config = dict(
    n_layer=17,
    normalize_top_k=True,
    head_dim=64,
    qk_norm=False,
    attn_scale=0.125,
    init='normal',
    init_std_qkv=0.0258,
    batch_tokens=65536,
    train_tokens=436500000,
)
Below are experts of layer 14 (counted from 0) of a mixture-of-experts language model. Rows are named router (the router's row for the expert), gate (a neuron's input weights, with its number), up (a neuron's input weights, with its number), down (a neuron's output weights, with its number) and show model dimensions 0-255. Each number is 500 + 50 x the weight over its row's rms, rounded and kept within 0 to 999. Numbers have three digits each.
After each expert's rows: "comes before" lists some tokens at least twice as common just after its tokens as in all text. This comes from a sample of Wikipedia text that the model never trained on. Tokens count by the router's weight.

# expert 23
router:407517455538492524488449407551471510522428498602508569486516433665504515570477463552451516432493450593382504437483562458441541442556572579513474460475614491444491437471495495521521472398531455457574440450540496464451522462513523505511547473390487594492467518455538546476510539465551423460442475573506522465406519506590411546565424502541507491494546552523434531504600470507429483502505430493539491436519481489417558481457428535499413551525513564420545507501551513405485400476467522417571500413446581559513535470501466446526535529554503462479539493439579539421428410515542537466580512490520477420383569498475457470476491496532453534539509548456469478523568579577468553453485525524532467527485455588534562429466565511443552475515535519467473559495505512438401599534513500
gate0:489521550557494417590586542511422477581518541521478487479459536506481547564446587486411517525464513562434477567489548530505446570608537521461464545519460550507476509478531556484495488410498467587511513494561510520487475536512582487477470550465532559541475498565529513544640547485434491516462498551537586586464612587489555566447579453509440433486458479506515514579474493519521471552534529474587469530459546509441447485524549499501481560379619539504460528479420477491416446625574483391523561435469526504544474491558481466573494524427605380485499490484542534489428556503416496529439427476594445505421528449559566455451496455561531460485465455563489404451575523424529531504398480496617538545589483518497467531534572544476557471506541538513578539475535538484534536426530565
up0:482494590492530484462445520497526469465615556480441492485466459444490440532499546532473479502580531492469553581608458471447525499581475475556543448497550552547465513446549549537477532546508462542399522527494450392521455526489516441475419551532471581516504554432384560567525496604455515506536480509491492510591527532544532459473577415485480466428566436492546470559412498539486497485447584500529506548438436475560541625478476519419506467578569460551432551486600483548417438618510511543435620518493528535546477565508502543489518498562513451458446376469511478515596463426484453565447551447498503554515486553516596546548489542437605496497453461602511415498395461497487452515522517541518532449577431552543492532543555609476496573454545583482476623478488470461483504493445515
down0:484501503470513561489495463430525481508500500586547581513455483430503505616597480482457575482511578486547468549533398506408480432465521545535408530514532455505466516540460357529539512513543555376563484368477441582556499504509505430533477570533491509518520510521495400373449580533472510528521507469435518411560435442436516447474519537611484418465468461536455409504454561493362459491484590505449538553536444524475524470459414520476506483433470475568495509479457528528509460545560535495523450507498518575411439466483491454493457504514569551549590539448527506404455500482488466455546460392551440487479527568575514552431553581501378523519424558471549539551555460523551524471534537518523388500463492546532514499497397443497529426555517445528463571473475585433528493540565523
comes before: ":", " by", "is", "us", "i", "ia"

# expert 80
router:536545526495544457478533469492487592430566472483455542575515466424500507452454604514403480472468465491499585548482518522511454545449478591501432469553524481440570481444581514513479492634480472583514493641477532428578446462472533558554472514556488538493497593461494520529575464541547547467492454540517497499569562524526445449451426438651498469485441480560499480473482516540438545378590458566524469468488576416585485421513572443472551477447502417475478455538539512552409504480447611559500455562500376508425469512434541590498462514581460484490540513436578584512445448529424484484456514497503514524454433449436512471510602468539441441456595490498431522505528515524597493459594492440497496437508534454572488439429485449480547456490449505565547469481487557503499516443413541
gate0:512369407505501546575540483479411463478493572576525479390559527574528576465478358495449560490551454522639613576445496546494513448416394527510543469547445490507533469528516451471547458472486395465534524528562521515468510647478551443519542527538463453527427526521541625465512412492540541555500520453414465519479524572550512529581484544519474518510422519588495460570454425491567533489421518516523559527473497513586486462523488496469524547540471507434513492470545486540457385478555551489543403447422519493493553462570557460507567433524458507568482458480528552458469572530537409451461437595427524470569512497478504504509485515439525511541564548440527536540433515456555435390528430496525506480522520566453487462473524527519429548483525383501490581440445533583474507510453521
up0:538450453500519471497539466510537506556455471515476512432592513619512478541493473433505484486499469531542470487526468523420530559508574497465579506512452472495527552537519399479549568526541592536452497510457495457416485477518573380445425432414517527484581458480557497536543540499460587550469511506544541553594537506473441567516553453467481489506515559506446558440517579520537510500483503570518430423481572517491487467523483463569559481470539636484545489504509447444474462477497454494521524487588458526405494590541508416502576484546454399458539575484476466475559444484599431473545449518538488567524535508546519516358385540447530516599463468455521421465587457476498562506513524424582471420509565414417489429507509410507447493573540437452319558449449497481491585571439491
down0:543521441559622529463509516584562498547439554438514515515515537497536481504478435467462509461494542514521516374555521510416494502511506530477563542439576497469601435512514450425544487533403466546450626515472437469468580496482581461505531469538504504483497477539551492518503565506518476471435560473492512511476559469558443538487589507454460591417550505506480521497505478526408475557514459442401431513566454475382632554528554419521455491555472511570600523551458519468472504532521593410454489439532421476460488413464470479498583437472505508542508486494457514507531478461459563464482484467530524543491626491467490535386427528519468684487535551519507482482492439497508561443527525443427513486480478404520571454443575555530515379516342489434540456519538547508518481418462570
comes before: " ", " —", " USA", " MF", " −", " ENG"

# expert 27
router:520452483527478516485385452502391488557556481607508472472482496565530514507575489563512529466530486446484588524559472514453534473431635408528451461490546475494522466555444484529418557549471516507507433485476448446484431382509547559550553554555486538608405430517551511428522443520394427462484497574421500514540471535517495434520543521495494481491464575440570517497566491520480574658475488518545538435578485538493515518489541363559454394458512497423515495415498492528396496488418551546497515489521472464553543463490518527563532500557488516455502474560425531474485471565476529508546446441494431525565425528465467534536469539514570412465478451546524587492454492557494603443542515489428533452559401521410542505540487578539455507444433508542478589483602480398549533517470410
gate0:547515498401500485394455504438419482467535492517523526461408466441551527450450541413566485500431555393568501586510459514496442525474601493430550592435443489554544426525474557447529552469439605471476445474482565510611544493579515491475497575544509474551485495491441480494462419492565570435465439539591494545543492504468499573568544524486441587526537556492532481535478596499462524575547507443509532433610517462466392509481478499561575471479500637522517495436449501437517516466525549477504451546495509458432482490482441444532565432459472529496443530486541392500510546461544537505427454536489483532500458554497469677455564566535583633569432525492454566462577522514493454545576385498571527484506455500454492516475552508554505472459493520586481557411503522520498474436518467
up0:490585466486533460500522563476458453639569455511552552589497449511520459463535526547529481460510510510477419477553482491462536431499528433550531493617504457459426430501426503520563433402504394517469430529491535424489562513557505461572462583589495555492540445461506471501467585459419535473479474489492480551634480590452449450513469521528566463432607411415490471493448487527448447449423465547484510550551480549502456388492532519487514586478485535488454568616517439514507467520562546508517555432550582469463482533426478460515467509492463469470564507545542501379548477467548576426509508511459611501444510494535440527477485560412515501507435531511528561500519492461605392454570545563387518562468480508498516478552453579525570479602535565499580426513510531559429449476503427
down0:582508610522544521497430447443507443524531560490415472427509483537554444486497559513479537488491546547552559530513459523506482540548541420468472476518485531496377474541544511526530402444467539454590505512472440567489501460382454551508514491518456501532471496530569488478511548463461541538471533518529415559477443488427494559467560448518484459446487493527530522474489543522529420468477579539473421483404579463481574552556526521538503579525529464523479373478520508510452578588488480540601475442430521543499503427424381438403578389524464488599476435532510490375468549563569383505443532446477509612458503521513435504466560549439538465555551515494461518484549528465523597489472524496493601532490576526583437523510541461486487537490654462474585441577449527582477493395465499
comes before: ")\n", "–", "\n", ")", ",", "),"

# expert 85
router:450466430460505559482567514542501519552426542470566455453513578472491383484481527540610515557456489563554417437466494503563513440497484480448506510537595458564541493501510476456542474508503431536510378487594500487526424455521438515518510635465534473590558523517430454549538537484505483508566506557407465492573497508466612515463536479513410577542465468534459467467514538485559531499387515570510505506537530428516444512581523541488491573515593579514515507392420531459563458444423472482489454479473504521554519470503616451516514494519473485423494420508498478429504427456485622407562554485468450550524522547467467472463502446456608571560544572460572592641478483522483446525512444517540443479541512550405538485567511521435383520550516535516488497470419590537462519537594536
gate0:578470525420546571531496467528445489491555562477494602628553542519544489495480551525365449501542503482560473484445582540529495492499410529420514478536525504568507459478503496577481542497478543439513678503509502535543557556520480511519557504509472459461521470471579426518547450457461565502580534529521452504552532449480539555506575484385422595443471467578457503513556400445439485517494492473525489527537472443569526543574504453440523504372491539488474411464522588406497473460568548467464467488584395559408551464580402520417458465499495463527474557563525418554542470524546517574444566545508541470451482550483465500438549503482443520536561557477513499443551447544532610564474575470450570486477515448457571525511417521585555479588453510542544505488526375487554511475469460
up0:563498502483481547557421542460474510591594506522417460531570457516624481505456472473484470509452463494400455584499508506516495494581370525434490473440502479460479577539568468493482427441521516480502538523490504429557488556457571501451553481498533507619554459531565520556546521537524513460510544512436534576463480460429446536437450538513477539551421480525438385587456568538547447523441407447534499613458527443511539546548473468470500604548526497558469511501495507505614424428607518466589621502393537568513535458491510510482483526447453485496461406468493550493526521558514398585522556454507525486560513434545559532469448534514424560589544417489493476492456445379491500553528540446459527510490520557548447484545458530563526557480501515540614540534597479569551538554412526
down0:585510604496499486497523584405482441419447476432473411584458464509533451477501471554517435557551488543582466468557488493499558601488443530509512457548491430407499482485485462435471491477467641541445500482568534545420526581568457446470519443460480546541555456496519488519551491445455471446458499487510571448507529551388479557533560528570478535489465359501581442603522591485494405531605517534535547560386530566566446495531496522563505457544398615491495488509570534517418526453610610509547542524504559528512487470536451551467568559518547484554502478511542560515569485497451486523534501512418453531484581466615523487465510607497404556477482545486464513484430489554532493456448524526580484467503524432515583472459487497489514492503464448500548466548470362434455518508454513
comes before: " of", " to", "ing", " and", " with", " on"

# expert 43
router:494510552581470471454471417503380547455525547561509530539431569593490474500535468474507544432494515557441420509437478509544515571549484480441551444541573450489555503476599463526409479503373540510473535570519532509480497428473527400538440527464449486566423524548569505521526403552483529459466433517478443477489486437531421556397492444476564513533417451593573535562533588490507512597589509529545513458536503556505475605535531498465518475621482611472466502463523483456493540447513540419458591509527531469647500489500465490511475466521534495502609429443465466503575508519365441483467506397474478520532465450518460472463434509482568451487559545471454484537394436436462527480506528470481479559437495476523587427602470511527530506445414443472475573496511475575574549554440501
gate0:437450567494535490471476490567372513458579480542484514501450559532456488519482509445542541404532489584441445506521499503447547556574543539480527400530455523540504514552520516484536492546450541433471590484509580489568517525496511533472445446585553566566544428488563428494540453465506462441389477497500527442483524422587443530431435527517543543466520414495450445468521515487474464554580443481445552417571517474438483449634577467549523454586455466552432498588550490413487515511476486493526601506457417484497536514463466462482529485485434515456557431453533523473503539444558498496539599540508564421559520524486392529458516587515535522550570611482450550531513478403457430478485493387592389486507449494453414564551489498431542392415473541533546453451469593579480470509540504
up0:518471453514450438538549478511515431519414525560548399408575416552522485508553531538467497506506503483451489577474468416540485542517511576475451510478514498460463448478478461522520488500464341555611415447507529429468511478518461586506467429512470474452471506433374579521519568593481400527583534443469539553494478482488442462464459469471412591499462470553462361419468551477432463530347413445562430461495530586539477509484549461497541435404528458547523533525422434554489469574534471554559428511533480488543557446440462470499479532507492477588523540562590422455484504623507507518443558494427496438480535610543487479445483453513461458422533444533466519498520504489493505574538583460424521487479476544533527528556519469495441566479464459474491471415467583454411536501449473
down0:493510577445482431405515518533513529465473583470565448487487523615541588564516633498627486545481523449412483612562519524497527513396402484549476516493524496435448541536526538538486464491502481576426423472486564505522459528504428591500473490478436542419483587436540540503415451513470644539514487535463579476565606484499517527330464487431482525471503449594492468493462444481583466504447471435492433514474499479431501559497478515565468568486548470470504465476577490435463551463496496500556452541519524550493470467478528563554626518466432494576465496472539552522496483451484569477494449463551532413526438525444492491448494532490448480523487614451464533494506422504508572606463407503524510398446467476597527572482511504518461544481425417434532484599495436552462486509489556
comes before: " |", "–", ";", ")\n", "\n", ":"

# expert 65
router:489498430476518464446509566506523473527428462558558476607370502607489562428443527502586361506528495429469537476514471512428498458521486581562545479480432463547589442470470476518425524465525480433537528449578556529459536526530472454483478417593459439527499527561468441432394485503422435550487439513460397490503452530494483527500433479437467374485419585564554523493556485522542507547506499525523503518589461586464516576492581444495521563512489530446501407542476445449490530494506439489531410462457519463512546363552546528548478510492540456474587527515545474462510485481485485466476504533418448468510543517539447566512494524594492634467388501476445509553495408544540467544510451479535483504498419529495429584510531526463477471574531479587387439462562511521433449596577440
gate0:620476510477634528531466480558449430531438558450511501513464454446474595540470514492449538369468563511523498525472379459451501485532547535457582528528484521480460479444447551497450515547531503452515549499603514532516502471604483508495533424521545625439533540571564459443474548406366483507428513604522527423472560499490517534506520450542443466533426564484521418496477467603507559510449511460524452412583545437470427499562572469386570527541514530450466479506495574449528551535571435541474560551546592530589533434488435465482488492405455449449471507525417420447537547540545477559519513508546428445470547522538563546426521487427511458472453495536590475511561488507518483426465493450510524542575489378557456567566507547454504506474456534528473481458555495418510483456575463
up0:549479446575404537455493479421553427526440527573619479460484417584498471521562506500516542539502453545426583422464495487497515541482510487545496530451622513538488505507524533487464416558491484571542452493513546388500437463469521452485513551536535523434476460578552476520525507430483493525500487552505527468520542413426615464550550450564523534444530653553484571480503514439456486427531478480490466581490492508525593536513544474564513505463460428441490488430544488517551456438479547509542454521379476482520479506561604493427534377461489544390489484393411488485477503627576528513484484413454481614416498485540435511565497492443532548541559541552509395505514459547493404436535457537516469449508420552493379503488559570489505538448472506538474440616470557461503528467506495
down0:513387382441553496491506347514540511518514517590592431525455507569516500567508517563456481475535425530500539570566562571443474539533545495502502463521557411397459495410509447462545550493574444561439602439557471498535521433515467465416547489486496506548454497544547556444449505553489516446369551551447486539516482469512537528495419522540557432532463598546568514511532482429406540567516492421627482456530464422496510422402513484502541485486418525431500523483480431497523469483449520524500440543471499537499432462449490541518486467460481554474499543516502502427548457539500516548484492539579540534437595506509443441441456518541416494419413437543468514564415514484552434597441544477544531429547490570575558598569466502509422486566514496562482518590458454486507532395477522
comes before: " of", ",", " to", " as", "ing", "ed"